Experts of a small language model.
Size: width 192, vocabulary 16384.
Experts: 40 experts in each of 14 layers, 128 squared ReLU neurons an expert, 2 picks a token, a softmax router, a shared expert of 128 neurons.
Training: a variant of Adam for the experts, 373M tokens.
Below are experts of layer 5 (counted from 0) of a mixture-of-experts language model. Rows are named router (the router's row for the expert), up (a neuron's input weights, with its number) and show model dimensions 0-95. Each number is 200 + 40 x the weight over its row's rms, rounded and kept within 0 to 999.
After each expert's rows: "comes after" lists some tokens at least twice as common just before its tokens as in all text. This comes from a sample of Wikipedia text that the model never trained on. Tokens count by the router's weight.

# expert 10
router,309,171,132,184,210,143,160,229,206,190,189,129,204,178,217,191,175,162,228,187,228,246,148,154,203,256,206,246,230,207,214,144,234,239,186,193,236,244,204,205,198,200,167,194,249,128,240,168,206,162,208,103,152,191,184,230,204,213,191,214,259,178,253,197,205,223,238,195,199,240,145,220,205,232,257,167,234,159,151,150,207,146,173,178,239,135,219,164,191,204,131,230,139,195,258,181
up0,253,202,220,143,205,250,219,168,185,208,209,207,303,254,173,161,283,188,142,205,217,306,162,170,242,190,223,202,183,172,232,155,237,223,222,191,208,165,239,132,156,205,195,146,235,151,207,147,241,150,204,205,183,180,173,149,198,154,256,242,192,166,189,199,114,231,205,166,190,196,228,169,180,250,219,233,215,215,170,186,210,187,191,294,204,214,272,193,262,224,276,196,187,265,150,183
up1,211,235,235,210,186,241,279,218,211,221,247,218,121,254,235,199,115,190,168,173,209,189,202,194,194,269,222,167,170,186,302,182,217,157,234,198,178,208,211,162,245,187,110,244,123,239,208,218,256,177,164,245,225,174,171,263,185,243,152,217,215,167,226,194,212,180,185,195,171,191,166,99,219,241,183,268,171,197,191,96,167,196,170,232,206,259,191,215,154,193,212,254,181,128,257,233
up2,272,197,189,77,206,149,141,205,221,194,252,175,124,204,170,184,148,219,207,205,232,160,195,231,216,248,293,219,219,199,205,148,148,230,148,85,150,214,100,274,168,256,237,188,257,186,174,175,181,203,190,168,238,186,166,197,279,181,229,181,172,168,240,235,210,221,195,169,179,240,214,92,266,143,101,255,235,260,237,225,163,209,209,251,216,184,187,248,199,202,140,184,239,118,189,206
up3,214,275,286,193,214,142,235,184,240,215,243,262,194,245,222,200,133,168,144,216,175,270,301,184,260,249,177,164,177,170,207,259,170,167,188,180,199,170,237,139,244,219,170,182,242,248,244,254,171,221,236,212,156,176,226,234,179,268,215,222,237,224,112,242,266,201,199,223,190,281,179,152,197,208,214,225,98,218,130,152,187,202,165,170,141,208,226,302,224,213,220,187,199,192,200,189
comes after: ",", " |", " of", " in", ":", "-"

# expert 32
router,184,169,157,159,240,161,201,201,254,128,200,149,222,167,148,189,171,234,180,187,192,217,236,279,270,218,212,117,219,237,172,215,216,165,179,184,199,245,210,184,179,156,270,277,264,148,193,201,180,192,251,229,218,242,211,248,246,282,271,234,174,197,245,271,194,182,154,139,267,184,178,171,184,165,218,137,153,208,238,212,227,205,261,235,194,211,174,149,246,211,206,244,186,282,225,243
up0,243,224,228,167,274,201,170,175,279,223,191,183,188,188,261,166,204,188,276,247,175,216,244,204,216,324,232,179,321,192,180,213,215,198,163,180,207,287,193,198,168,190,201,210,233,241,269,200,129,155,266,163,212,244,189,181,98,220,260,198,255,266,209,134,216,257,161,268,187,210,159,139,140,286,207,224,222,221,216,149,233,188,278,205,179,126,219,209,203,173,191,144,153,229,155,272
up1,237,243,218,178,213,288,255,239,163,230,191,209,188,260,224,210,175,229,143,167,237,246,205,242,188,143,137,208,206,220,142,228,165,178,176,181,195,189,198,201,195,145,206,202,243,183,133,276,195,199,157,209,308,101,213,206,283,152,224,238,243,250,205,159,186,179,192,194,212,253,201,242,207,203,256,196,110,245,143,149,254,186,164,135,152,73,226,194,165,242,214,194,202,229,168,165
up2,221,182,224,268,216,227,212,185,168,209,237,165,193,229,222,194,251,206,234,221,237,239,233,149,249,237,173,192,239,208,201,219,209,238,232,146,136,274,258,206,185,241,169,246,235,157,304,211,161,182,213,187,176,236,133,252,163,187,190,214,161,194,234,269,269,167,116,149,216,204,122,147,122,222,222,185,215,187,208,202,157,195,154,191,221,205,248,202,204,235,167,211,215,168,269,149
up3,283,148,205,188,223,316,156,206,227,194,265,180,213,150,180,39,204,199,187,194,148,206,197,242,291,244,199,187,175,187,185,201,199,149,227,137,185,200,161,215,220,201,205,199,219,210,214,221,228,199,166,212,246,150,165,176,187,201,298,204,218,188,216,218,247,247,215,171,219,184,230,137,226,214,222,289,226,227,235,239,179,194,153,266,279,226,232,269,201,276,216,161,134,259,177,176
comes after: " was", " to", " and", " he", " were", " is"

# expert 31
router,158,219,210,196,210,246,236,202,241,210,135,225,178,129,171,151,143,226,161,108,214,154,139,215,220,188,209,177,212,124,211,248,163,187,196,183,182,191,82,223,239,182,194,301,160,299,235,163,181,213,198,211,232,183,261,191,190,215,147,169,227,287,212,250,241,211,278,185,180,217,222,215,195,207,157,209,162,196,154,200,264,263,215,167,190,201,133,243,144,206,214,208,158,146,182,197
up0,269,253,203,170,165,121,223,163,201,231,165,178,143,223,222,164,162,173,223,145,215,215,236,242,234,180,111,222,215,194,227,130,199,224,204,70,229,193,180,194,201,182,221,232,193,222,170,184,182,230,156,243,222,131,237,161,193,167,189,197,238,174,237,198,168,215,158,234,195,204,242,186,130,226,220,243,171,233,176,224,214,206,244,201,258,133,179,182,113,148,156,255,183,181,230,250
up1,199,264,202,185,184,250,268,147,167,189,259,239,215,177,216,236,152,220,163,262,195,206,235,151,304,183,181,134,281,147,214,181,214,208,210,179,159,137,197,254,167,250,246,213,268,230,200,226,217,185,255,238,248,141,182,233,213,115,186,177,192,192,117,178,248,142,181,155,278,229,181,120,159,169,231,176,179,190,228,97,182,240,192,245,152,188,239,181,210,133,221,185,223,166,198,187
up2,211,279,192,187,217,222,236,173,232,315,139,177,197,161,154,167,177,180,150,152,132,183,227,250,255,138,199,216,233,137,216,207,182,146,186,201,141,194,191,250,226,235,205,151,241,209,178,214,136,156,213,149,235,247,229,240,168,248,227,183,173,217,219,243,239,164,214,267,252,311,319,171,164,177,204,210,162,175,126,244,234,244,154,192,189,222,223,263,178,196,204,207,224,235,201,265
up3,228,271,157,162,235,180,183,189,144,248,127,163,169,204,219,179,193,145,202,192,238,245,163,209,221,248,170,230,217,147,206,188,155,222,175,122,182,230,258,247,279,237,291,232,317,209,213,205,195,195,233,171,252,195,246,210,127,267,203,234,219,170,177,216,219,196,205,172,158,179,217,230,199,150,180,263,177,196,273,235,123,228,242,220,271,134,208,197,162,178,191,226,243,217,254,222
comes after: " (", " \"", " ", "==", "===", "\n\n"

# expert 4
router,157,190,191,223,190,262,245,176,204,177,208,175,141,186,181,222,146,284,145,198,226,172,165,262,186,192,247,255,211,208,210,187,125,191,234,186,180,210,149,266,182,205,225,277,167,157,274,190,156,141,238,222,227,249,200,177,247,92,266,155,245,181,223,318,195,175,249,187,223,256,206,176,241,221,226,196,210,227,206,131,254,213,224,287,164,257,92,224,189,178,189,192,144,187,214,182
up0,193,233,255,171,220,246,130,264,241,152,198,145,230,238,170,238,186,200,77,105,220,180,199,217,214,204,187,157,186,179,167,181,249,188,181,262,282,188,224,225,234,193,208,262,284,291,228,163,246,227,238,204,288,174,203,217,185,143,210,296,232,213,170,266,226,245,223,139,216,207,168,209,244,190,152,188,233,239,222,183,157,208,242,296,126,213,269,188,142,223,199,214,118,156,195,149
up1,202,252,242,152,194,211,225,259,179,234,238,83,191,193,211,178,199,207,214,169,195,165,178,221,265,194,183,202,252,164,276,248,156,214,104,166,163,243,197,216,243,225,210,200,142,222,185,190,108,167,107,174,208,196,245,217,188,238,207,212,139,176,229,173,155,230,112,219,129,141,197,208,162,209,145,100,190,223,217,228,118,262,208,213,196,143,183,228,137,230,177,119,180,133,148,160
up2,198,330,184,184,183,220,173,127,194,246,225,160,255,193,185,194,206,131,256,116,165,225,248,273,269,265,160,186,163,192,203,177,148,179,240,156,240,251,172,189,184,207,207,178,219,238,240,226,149,257,153,233,178,167,245,227,167,234,164,244,188,268,171,244,253,182,201,241,174,309,166,253,221,189,179,231,121,207,161,238,174,194,183,152,176,154,227,212,195,234,171,250,210,179,271,218
up3,212,128,247,184,272,179,161,201,250,251,212,144,183,277,159,201,155,214,220,164,193,230,203,163,266,220,200,216,158,198,223,228,235,171,164,177,210,193,171,148,210,230,277,261,282,283,233,139,168,199,223,136,196,161,99,180,135,189,197,162,218,170,253,178,160,174,204,179,168,200,152,179,249,212,198,257,148,179,135,173,220,175,248,182,249,282,217,216,146,180,222,159,123,242,203,174
comes after: " |\n", ".", "\n", "\n\n", ".\n\n", ".\n"

# expert 27
router,163,204,174,243,156,230,240,196,219,162,237,200,217,174,247,247,182,244,130,184,151,284,150,249,183,168,146,239,277,254,194,249,213,182,190,300,247,128,259,96,119,167,243,179,181,255,268,159,242,208,198,222,190,241,195,318,185,150,184,182,143,178,170,182,178,227,216,202,204,152,195,203,155,238,178,157,185,202,174,198,271,185,136,209,197,264,272,194,243,261,236,177,169,180,182,228
up0,133,249,209,282,207,152,229,247,286,198,208,258,212,211,212,133,284,189,121,238,223,212,197,187,202,279,228,167,186,179,227,175,147,180,116,240,147,179,209,196,209,203,159,114,202,207,194,251,171,135,186,140,185,188,274,221,191,224,242,281,212,149,248,237,297,223,178,148,202,220,208,213,220,226,202,144,193,188,265,185,127,211,215,226,285,254,179,187,227,286,258,144,240,200,171,182
up1,158,187,215,247,253,194,218,222,249,257,214,173,244,219,167,210,122,173,96,187,181,165,272,167,216,182,216,254,171,178,208,243,132,137,219,185,186,214,75,247,126,184,216,228,191,215,252,190,156,134,232,168,183,236,223,237,193,188,219,147,245,225,256,238,252,209,180,168,265,227,158,229,220,221,235,160,133,246,216,163,233,198,237,91,147,153,227,229,217,233,213,217,176,199,201,208
up2,223,169,290,253,205,180,131,136,202,188,203,266,124,114,157,194,202,162,204,231,198,245,166,170,206,188,212,180,122,123,213,189,187,157,246,176,223,187,240,217,181,233,177,256,232,167,222,175,89,120,196,173,218,260,212,235,238,260,132,256,218,214,260,200,234,182,148,147,241,156,230,194,259,199,223,250,225,222,258,155,226,172,223,189,225,173,244,281,157,176,196,185,255,193,244,229
up3,205,203,213,151,314,158,159,186,247,215,162,241,244,163,170,164,240,179,192,256,209,309,265,176,250,243,133,173,197,187,242,112,201,153,176,128,169,207,197,197,257,203,139,226,195,214,194,229,145,208,187,121,262,190,213,138,212,188,227,229,292,234,190,199,251,229,244,171,238,300,174,204,176,226,252,215,110,207,180,105,172,244,289,234,186,174,199,227,132,213,165,191,206,181,245,157
comes after: " a", " the", "-", " c", " The", " first"

# expert 23
router,264,167,197,178,151,202,247,214,198,266,231,208,161,227,227,156,86,197,191,207,251,234,244,239,194,154,135,227,281,170,234,290,142,161,208,238,252,229,148,236,157,230,237,198,175,250,168,243,183,221,173,224,161,201,202,267,155,95,287,174,151,197,117,202,150,228,218,233,206,209,160,215,174,239,168,204,186,250,232,243,202,169,210,162,193,193,215,168,186,205,252,229,156,231,164,223
up0,154,214,203,219,195,233,219,126,178,139,170,199,199,230,188,230,218,201,150,168,167,236,205,130,209,201,227,135,279,235,224,175,175,228,94,177,241,105,139,197,264,238,136,219,175,187,151,198,247,193,213,258,259,147,187,180,209,195,241,326,194,184,252,259,183,216,156,180,229,243,163,139,208,147,169,230,176,181,245,157,191,289,201,278,292,228,239,197,220,190,184,225,209,248,170,172
up1,243,204,172,310,215,193,184,229,193,230,164,289,127,178,190,185,211,248,164,247,161,190,198,235,225,242,234,195,306,180,228,245,201,138,206,189,122,129,143,137,185,220,126,178,212,233,215,228,203,126,255,235,152,236,263,221,193,183,264,209,222,179,159,231,253,222,220,243,190,266,140,248,217,207,191,184,93,206,233,183,219,179,155,189,178,193,188,180,227,182,222,215,235,133,194,172
up2,281,199,190,219,200,200,180,176,191,219,164,203,162,256,108,147,173,201,203,216,213,221,116,176,139,175,251,135,222,258,215,188,192,222,100,193,149,155,195,108,187,182,219,253,218,193,261,206,175,133,211,164,168,212,159,144,193,264,222,165,165,197,160,131,152,188,231,187,218,226,228,166,240,157,250,198,178,213,166,92,215,165,219,199,229,199,245,183,226,228,224,203,238,223,219,290
up3,206,275,212,256,259,162,197,183,258,261,193,191,168,208,155,201,199,196,191,193,203,258,118,258,178,190,234,227,242,256,170,228,146,158,253,199,205,200,258,242,152,161,227,175,185,210,222,185,165,183,246,233,187,301,140,238,176,192,179,163,215,214,168,191,247,220,230,209,245,224,243,222,141,218,188,195,203,154,166,170,275,171,235,236,154,194,208,240,251,210,223,196,191,150,210,191
comes after: " ", "1", "3", "6", "2", "4"

# expert 15
router,242,185,305,179,207,244,192,146,219,233,120,224,226,254,229,205,195,175,227,162,139,208,202,258,175,132,177,169,191,241,206,188,226,138,154,226,152,268,213,187,249,149,143,271,172,179,223,141,235,245,208,113,181,194,116,208,197,191,180,155,274,159,163,188,257,169,110,241,242,211,168,133,253,174,190,246,175,197,211,129,220,173,175,193,153,194,200,212,160,152,268,240,240,222,222,161
up0,212,187,204,239,210,179,249,153,97,187,233,263,167,186,190,172,190,211,212,206,206,224,227,210,180,241,137,158,219,182,179,210,147,148,190,212,188,153,209,164,209,203,182,125,145,195,217,200,221,189,198,210,201,146,188,244,236,192,205,220,271,166,168,188,203,216,192,159,218,219,210,186,163,297,237,221,163,189,169,225,137,255,287,253,193,227,324,237,256,194,192,200,207,171,206,195
up1,166,195,197,202,178,225,237,222,222,196,208,229,247,182,247,191,216,89,216,182,271,256,135,250,229,218,177,195,283,265,223,246,168,151,223,245,243,210,188,224,224,321,166,164,199,268,173,142,250,202,113,257,259,154,225,228,190,149,162,214,234,182,216,245,234,198,222,239,175,171,252,197,212,189,207,237,217,237,194,239,112,197,177,214,265,231,219,281,131,177,178,226,171,199,201,301
up2,172,182,236,170,186,201,174,194,243,192,260,133,193,236,205,195,231,140,197,194,226,214,128,265,191,169,169,189,235,195,265,206,210,246,183,212,211,235,158,230,165,213,204,205,196,186,172,207,206,161,176,193,238,156,151,176,303,165,215,253,232,186,198,194,155,203,223,128,222,190,244,179,248,169,161,230,138,177,185,216,201,170,178,269,260,211,192,143,168,214,209,126,195,213,106,148
up3,131,289,176,223,215,180,220,110,190,195,185,206,181,257,214,172,228,135,179,205,269,204,282,281,308,247,170,188,273,213,276,267,165,244,266,194,181,231,186,186,267,224,248,213,182,225,187,195,195,166,204,176,152,152,129,187,216,174,198,233,246,263,182,207,205,252,206,200,184,183,237,219,172,204,224,178,243,218,224,154,164,163,208,236,182,207,198,258,169,208,177,183,156,177,178,155
comes after: " of", " in", " as", " is", " to", " for"

# expert 1
router,208,152,230,116,140,206,228,245,160,195,135,117,193,196,187,175,204,192,221,159,229,201,201,153,248,204,230,112,220,168,202,240,235,153,212,208,258,174,148,172,141,173,213,191,224,220,245,237,220,150,153,222,231,162,299,247,130,197,252,151,194,229,169,137,199,237,237,277,205,217,187,231,179,171,130,201,191,220,221,153,221,237,225,167,208,198,157,147,139,175,260,155,249,209,231,149
up0,153,168,259,213,225,251,273,200,285,204,194,173,149,200,176,166,212,265,185,173,210,194,159,182,230,205,175,183,237,239,273,134,203,202,214,142,235,201,203,231,216,152,218,263,296,221,206,92,199,281,228,165,191,210,239,218,235,159,208,218,195,238,170,287,236,130,239,170,184,266,220,305,226,198,192,219,167,147,156,162,235,228,260,191,157,127,262,183,181,206,208,148,131,219,168,177
up1,141,182,220,237,176,150,251,143,237,209,129,243,129,196,168,169,188,125,70,172,189,192,155,210,195,273,204,184,212,182,200,199,144,186,188,234,177,148,265,188,170,164,131,186,178,162,138,219,167,162,181,200,218,229,202,211,210,234,118,219,252,246,241,179,254,177,200,160,189,254,267,165,198,197,182,208,138,224,162,241,241,238,216,299,221,184,221,189,150,155,197,156,185,192,163,177
up2,227,204,218,203,204,240,242,163,167,176,225,260,247,228,230,268,256,138,253,249,228,236,215,126,206,246,122,166,181,163,224,186,209,144,210,201,224,152,284,157,205,185,168,146,276,202,120,124,157,181,203,213,200,221,212,227,288,268,196,270,190,163,132,158,166,198,139,206,312,192,157,224,260,228,224,220,265,140,186,189,144,236,148,254,247,265,253,218,251,300,148,205,172,219,215,197
up3,210,207,224,138,266,217,141,203,184,179,137,208,239,203,197,223,220,188,165,155,210,287,160,233,172,137,173,229,206,310,247,199,194,177,203,181,241,168,202,160,204,174,220,187,254,194,176,145,175,140,209,191,67,258,152,233,261,166,165,291,217,153,263,185,173,188,156,198,215,213,229,196,144,144,190,179,202,150,177,193,131,102,253,223,198,247,180,200,213,191,198,268,137,115,180,260
comes after: " ", "201", "200", "–", "202", "199"

# expert 5
router,219,190,204,170,185,170,146,229,162,222,247,164,168,272,174,235,179,237,207,231,202,186,240,275,184,206,259,244,246,206,140,165,116,183,179,259,162,262,117,148,261,182,173,211,178,233,202,289,226,267,210,187,151,156,225,147,209,196,218,185,250,287,228,270,223,237,223,276,239,272,192,229,149,181,194,205,206,214,160,153,254,218,178,256,138,192,219,225,213,166,243,132,201,240,206,215
up0,214,240,198,177,121,216,241,188,178,220,122,242,163,225,224,188,215,146,124,166,228,204,143,209,216,206,183,182,176,254,235,168,151,132,218,184,196,225,279,238,147,205,242,154,143,186,198,202,247,159,256,250,178,250,229,187,222,186,157,222,189,168,227,190,273,200,269,148,222,94,215,185,248,182,187,136,165,220,170,168,242,201,206,233,223,248,294,182,203,156,233,189,106,254,153,204
up1,190,238,187,135,162,227,175,181,271,169,244,199,217,242,213,217,206,160,145,178,211,222,219,181,203,185,219,196,185,203,187,213,115,197,136,196,287,191,227,154,164,176,300,284,222,181,178,182,133,101,286,159,220,143,187,239,148,198,173,231,172,227,241,158,201,227,223,155,180,299,202,179,189,116,164,257,171,259,171,154,192,212,143,199,160,204,175,184,200,198,131,220,167,237,210,128
up2,186,187,127,159,216,309,232,183,168,170,185,211,144,244,221,223,217,193,166,147,206,247,188,249,216,207,136,186,224,149,193,175,260,165,179,199,199,216,246,245,186,218,176,206,178,198,189,189,224,198,136,274,181,122,227,221,266,266,181,232,211,212,220,207,174,178,190,222,156,230,188,212,219,204,126,244,182,247,261,162,193,154,185,112,212,298,207,261,260,168,187,149,152,257,167,165
up3,137,198,225,214,272,286,209,235,156,195,112,247,139,219,210,233,190,243,202,195,210,274,215,201,223,217,215,191,260,167,215,151,149,228,138,158,306,212,179,200,221,194,225,192,195,137,163,295,185,220,195,262,254,175,165,109,233,124,204,201,214,197,226,228,248,204,193,231,195,214,203,189,204,198,178,206,224,183,214,233,122,147,177,124,211,238,172,220,237,202,116,161,133,172,244,164
comes after: " |", "|", ",", " in", " January", " October"

# expert 12
router,128,154,177,126,193,172,227,223,233,200,248,199,269,256,241,181,208,187,172,197,179,177,200,249,194,206,185,259,177,200,164,180,164,241,236,232,247,193,141,186,216,199,252,292,235,188,194,194,104,205,233,201,215,222,170,250,159,183,132,159,253,162,230,219,288,187,239,270,176,180,214,150,161,249,230,198,228,257,129,181,186,146,285,199,251,122,183,161,178,134,153,250,240,168,240,288
up0,217,195,214,225,222,192,183,206,196,196,125,225,158,130,199,157,110,223,125,203,218,206,206,202,240,211,143,211,218,119,264,257,244,147,134,143,149,201,195,198,188,222,151,129,196,205,193,265,258,165,230,186,171,238,212,165,284,230,227,250,217,174,195,197,187,217,224,186,227,260,197,202,237,103,262,258,174,213,141,240,245,261,207,275,221,214,198,216,173,233,197,181,177,262,270,179
up1,164,150,237,210,211,196,230,236,236,191,232,174,197,158,185,181,179,157,180,165,210,199,253,170,277,148,238,207,263,127,214,247,217,191,210,191,184,259,253,258,237,180,208,209,208,218,230,123,231,245,90,202,119,224,329,155,188,221,251,214,208,209,189,257,183,188,202,222,155,193,189,180,229,217,250,107,133,206,183,304,284,162,242,192,224,212,217,192,128,215,194,183,222,145,196,232
up2,147,178,279,246,224,219,197,164,298,138,177,180,225,191,149,208,213,178,235,230,190,192,194,137,206,215,229,159,209,247,228,150,174,207,196,179,150,248,178,250,241,173,132,203,147,222,176,243,111,223,148,120,234,151,202,185,220,165,189,247,172,185,188,174,308,219,208,220,225,179,226,211,213,195,211,116,219,243,197,201,204,192,235,156,230,217,217,186,158,241,223,141,226,233,164,175
up3,174,181,225,152,246,237,133,168,271,249,172,238,198,220,167,199,142,186,217,225,99,184,264,121,256,138,238,108,149,265,217,182,151,251,192,186,266,224,159,188,202,252,237,248,241,194,208,253,135,224,156,186,217,198,216,176,229,163,172,172,186,301,221,207,226,150,214,164,253,222,191,209,183,203,220,163,208,182,190,235,189,187,222,169,208,232,202,184,212,240,152,192,197,185,205,217
comes after: " the", " |", "|", " in", "-", " a"

# expert 25
router,134,164,188,178,251,224,222,215,159,232,167,193,146,233,216,208,216,122,237,256,224,246,215,228,161,229,224,218,257,230,210,187,242,214,261,209,266,243,208,232,217,221,180,208,197,173,173,205,174,292,178,207,199,143,234,172,248,188,198,189,175,162,192,140,151,223,211,239,169,177,132,191,249,201,229,204,201,192,174,229,109,200,210,246,217,262,238,201,203,222,199,265,131,164,187,174
up0,191,202,193,175,132,158,209,262,204,273,206,231,176,153,164,208,234,248,166,215,207,235,201,208,277,152,238,237,242,169,346,178,173,195,210,206,182,139,148,187,191,216,233,130,177,229,169,186,182,224,168,183,171,210,262,189,239,230,204,192,196,166,122,231,279,237,199,208,248,252,238,161,164,191,194,202,150,183,151,197,168,182,132,124,175,195,202,192,224,235,271,240,134,237,148,254
up1,232,215,214,283,244,208,212,156,239,214,209,197,179,180,161,145,173,223,115,192,148,185,201,219,258,198,126,180,234,164,241,200,189,116,178,194,166,147,141,179,176,268,181,219,228,216,205,257,216,126,196,128,208,211,202,247,186,195,217,245,301,171,228,177,219,161,152,193,213,280,267,222,193,192,165,206,181,272,155,156,232,213,164,213,193,133,217,240,251,212,241,151,231,150,212,252
up2,126,185,212,163,215,255,176,180,254,173,182,243,214,160,201,147,234,150,212,269,257,196,239,166,236,169,253,205,220,180,213,196,152,143,185,161,194,252,216,167,282,213,192,295,230,231,141,169,258,230,200,102,179,178,215,168,121,175,260,183,228,227,215,205,189,222,204,226,170,233,235,180,192,171,145,189,193,236,248,113,209,201,209,209,250,208,125,185,86,198,158,168,203,218,196,242
up3,182,179,189,183,245,247,216,274,176,225,156,222,217,208,233,195,225,138,196,176,177,229,146,207,216,242,215,121,254,174,205,269,156,181,244,237,196,188,202,189,188,189,221,178,190,235,166,226,217,216,143,196,211,192,121,262,162,199,212,217,215,265,98,177,242,193,214,159,219,173,226,223,214,227,195,231,224,173,259,186,198,162,214,226,190,240,255,247,226,178,171,210,145,215,159,232
comes after: " the", " The", " his", " a", "'s", "The"

# expert 17
router,186,189,311,197,207,176,211,188,222,186,196,158,189,233,177,156,195,235,209,209,218,204,183,203,123,165,217,210,197,205,156,220,158,219,158,224,163,265,201,196,210,251,196,157,223,218,254,201,249,148,203,256,209,216,203,138,164,160,165,190,246,183,140,245,199,114,217,153,133,123,155,231,221,275,189,181,193,225,245,259,209,211,216,167,142,184,173,204,234,182,189,171,245,270,166,226
up0,199,200,150,293,316,202,277,230,200,193,196,199,148,201,174,179,166,202,223,221,218,140,250,188,202,232,219,155,230,156,245,87,206,217,174,181,180,94,251,161,223,230,246,121,219,224,222,153,215,235,173,175,160,157,167,196,236,208,303,215,191,159,196,219,234,185,171,247,202,228,219,170,203,186,230,231,187,238,201,201,175,236,164,246,216,217,157,210,240,250,152,134,259,209,262,214
up1,166,213,158,189,296,212,202,245,163,204,164,186,153,143,217,238,146,230,162,264,213,213,244,231,246,212,200,150,179,211,174,211,184,215,176,157,219,188,163,136,233,237,224,217,227,167,246,197,170,250,189,164,191,168,215,260,166,184,199,282,195,205,185,218,202,130,158,164,173,240,217,104,138,191,233,218,207,174,229,181,202,284,270,286,208,173,265,185,175,187,137,205,124,120,228,165
up2,111,149,173,169,162,266,179,237,231,224,157,218,151,185,160,186,173,231,183,151,161,204,241,223,209,191,213,239,258,199,236,158,186,172,189,207,172,174,155,261,244,258,199,225,195,178,179,253,221,256,154,112,267,178,162,152,271,156,209,131,286,234,266,172,204,202,217,193,167,257,131,137,191,131,189,207,210,231,188,168,229,183,250,263,220,206,134,166,194,220,230,181,225,156,213,207
up3,183,257,187,233,225,265,210,214,211,137,208,196,114,189,141,277,201,231,174,194,205,177,240,183,198,155,201,179,195,237,197,100,147,195,225,172,176,140,148,252,228,225,286,245,200,144,203,170,180,195,270,158,130,251,183,201,175,154,293,280,221,236,247,222,182,225,212,156,193,213,187,222,164,207,215,163,141,168,196,209,188,185,219,189,202,137,174,196,206,191,204,282,168,117,195,158
comes after: " ", " (", "–", ".", "′", "°"

# expert 38
router,238,221,178,249,174,193,190,173,268,151,136,251,232,179,236,252,228,284,113,206,166,204,187,248,210,168,210,147,237,255,204,191,208,189,172,204,218,122,173,208,126,182,155,232,177,156,159,182,180,216,197,202,153,182,222,183,207,288,240,231,207,225,144,135,249,160,222,266,245,278,158,171,188,202,190,159,211,190,149,148,246,196,209,137,247,238,288,124,162,182,183,250,252,212,179,212
up0,170,220,214,202,168,129,236,138,268,180,187,227,239,221,169,210,142,223,161,175,240,194,215,176,175,258,137,189,297,173,222,241,177,100,219,219,215,210,218,228,236,209,191,112,291,253,259,241,246,205,228,232,183,204,200,229,201,220,203,214,217,187,225,181,177,241,181,214,250,235,170,144,174,141,251,209,139,226,236,121,218,253,259,171,180,201,156,240,209,250,225,195,150,138,276,196
up1,178,150,197,191,331,187,247,181,263,225,186,202,163,128,207,245,167,213,135,185,170,159,205,186,218,148,197,192,224,170,194,196,113,262,230,174,225,208,118,305,241,222,200,252,153,281,269,192,153,241,138,224,204,209,224,178,180,216,182,193,255,198,183,291,229,174,219,201,186,214,236,249,227,216,192,145,181,298,143,219,190,229,238,228,150,174,204,210,153,188,171,245,173,142,260,170
up2,161,226,317,189,174,204,241,200,226,211,231,207,191,194,208,149,210,192,192,228,178,167,152,178,214,237,209,202,280,143,230,183,121,243,260,237,169,223,226,227,177,242,259,256,192,251,265,211,113,218,232,205,199,244,253,231,129,221,171,211,229,268,147,188,213,180,219,184,185,188,247,161,231,171,195,197,179,233,168,226,206,170,192,188,205,190,257,230,204,287,123,176,221,263,225,169
up3,173,267,235,205,206,210,116,172,189,212,165,208,142,188,225,205,220,212,184,168,180,243,166,192,242,270,264,245,280,194,274,200,88,169,206,256,169,237,196,216,214,285,222,137,131,229,175,220,194,106,202,225,189,173,206,181,241,153,135,257,223,202,190,229,178,237,177,187,151,133,204,167,172,120,189,231,105,218,241,212,206,210,190,208,212,210,190,248,245,246,152,227,184,264,231,157
comes after: " the", ",", " a", " an", " well", " his"

# expert 34
router,201,172,244,242,213,227,189,184,151,174,205,239,246,154,157,226,271,194,239,215,213,143,281,223,134,174,161,240,221,163,166,174,253,204,200,186,173,258,307,136,165,184,203,158,238,201,179,142,250,214,155,184,168,166,170,237,182,218,120,111,231,182,236,217,256,110,240,199,242,116,240,199,214,116,244,108,197,147,161,245,240,224,176,237,159,223,222,175,159,177,159,249,284,222,198,204
up0,167,214,215,166,270,190,202,236,261,224,243,190,188,150,227,199,195,165,149,179,193,303,232,231,249,179,193,167,271,211,247,243,166,170,202,174,240,170,141,253,207,271,171,223,215,236,205,240,150,135,181,186,202,217,160,282,189,146,172,228,207,209,180,191,275,214,210,245,192,261,191,93,158,252,226,237,234,245,224,216,180,224,236,125,184,173,185,274,207,216,192,169,197,186,218,165
up1,267,209,159,186,195,199,185,218,169,171,274,173,246,215,263,220,205,122,200,214,275,281,187,235,195,212,112,189,221,226,210,243,176,210,197,233,235,257,209,253,239,208,246,212,157,208,225,235,172,222,195,187,155,159,125,179,227,167,166,223,210,247,212,185,136,192,202,231,199,201,168,249,268,186,209,203,209,177,194,268,131,243,168,210,200,195,225,195,198,211,239,199,243,220,204,266
up2,217,270,298,301,180,163,270,109,196,196,177,229,225,202,231,223,179,88,164,210,173,249,226,205,164,222,166,211,231,234,232,226,192,148,198,249,176,207,252,207,178,226,218,187,160,184,184,227,233,170,164,166,177,262,289,286,179,202,209,240,205,201,144,200,232,230,245,201,263,138,219,192,219,232,177,185,187,295,172,250,204,162,179,169,220,230,207,205,289,213,151,166,232,258,177,171
up3,211,167,155,200,129,176,277,239,276,212,199,87,247,220,215,202,147,173,201,186,204,272,224,172,180,203,127,239,185,228,170,207,247,254,239,196,222,190,182,186,258,232,245,247,160,146,228,181,243,255,218,114,161,152,144,173,177,170,184,161,183,191,165,219,155,279,126,97,104,226,224,243,175,175,243,154,208,239,214,210,234,255,168,176,137,166,264,216,228,204,277,151,180,238,235,195
comes after: " |", ";", ":", " /", "|", "\""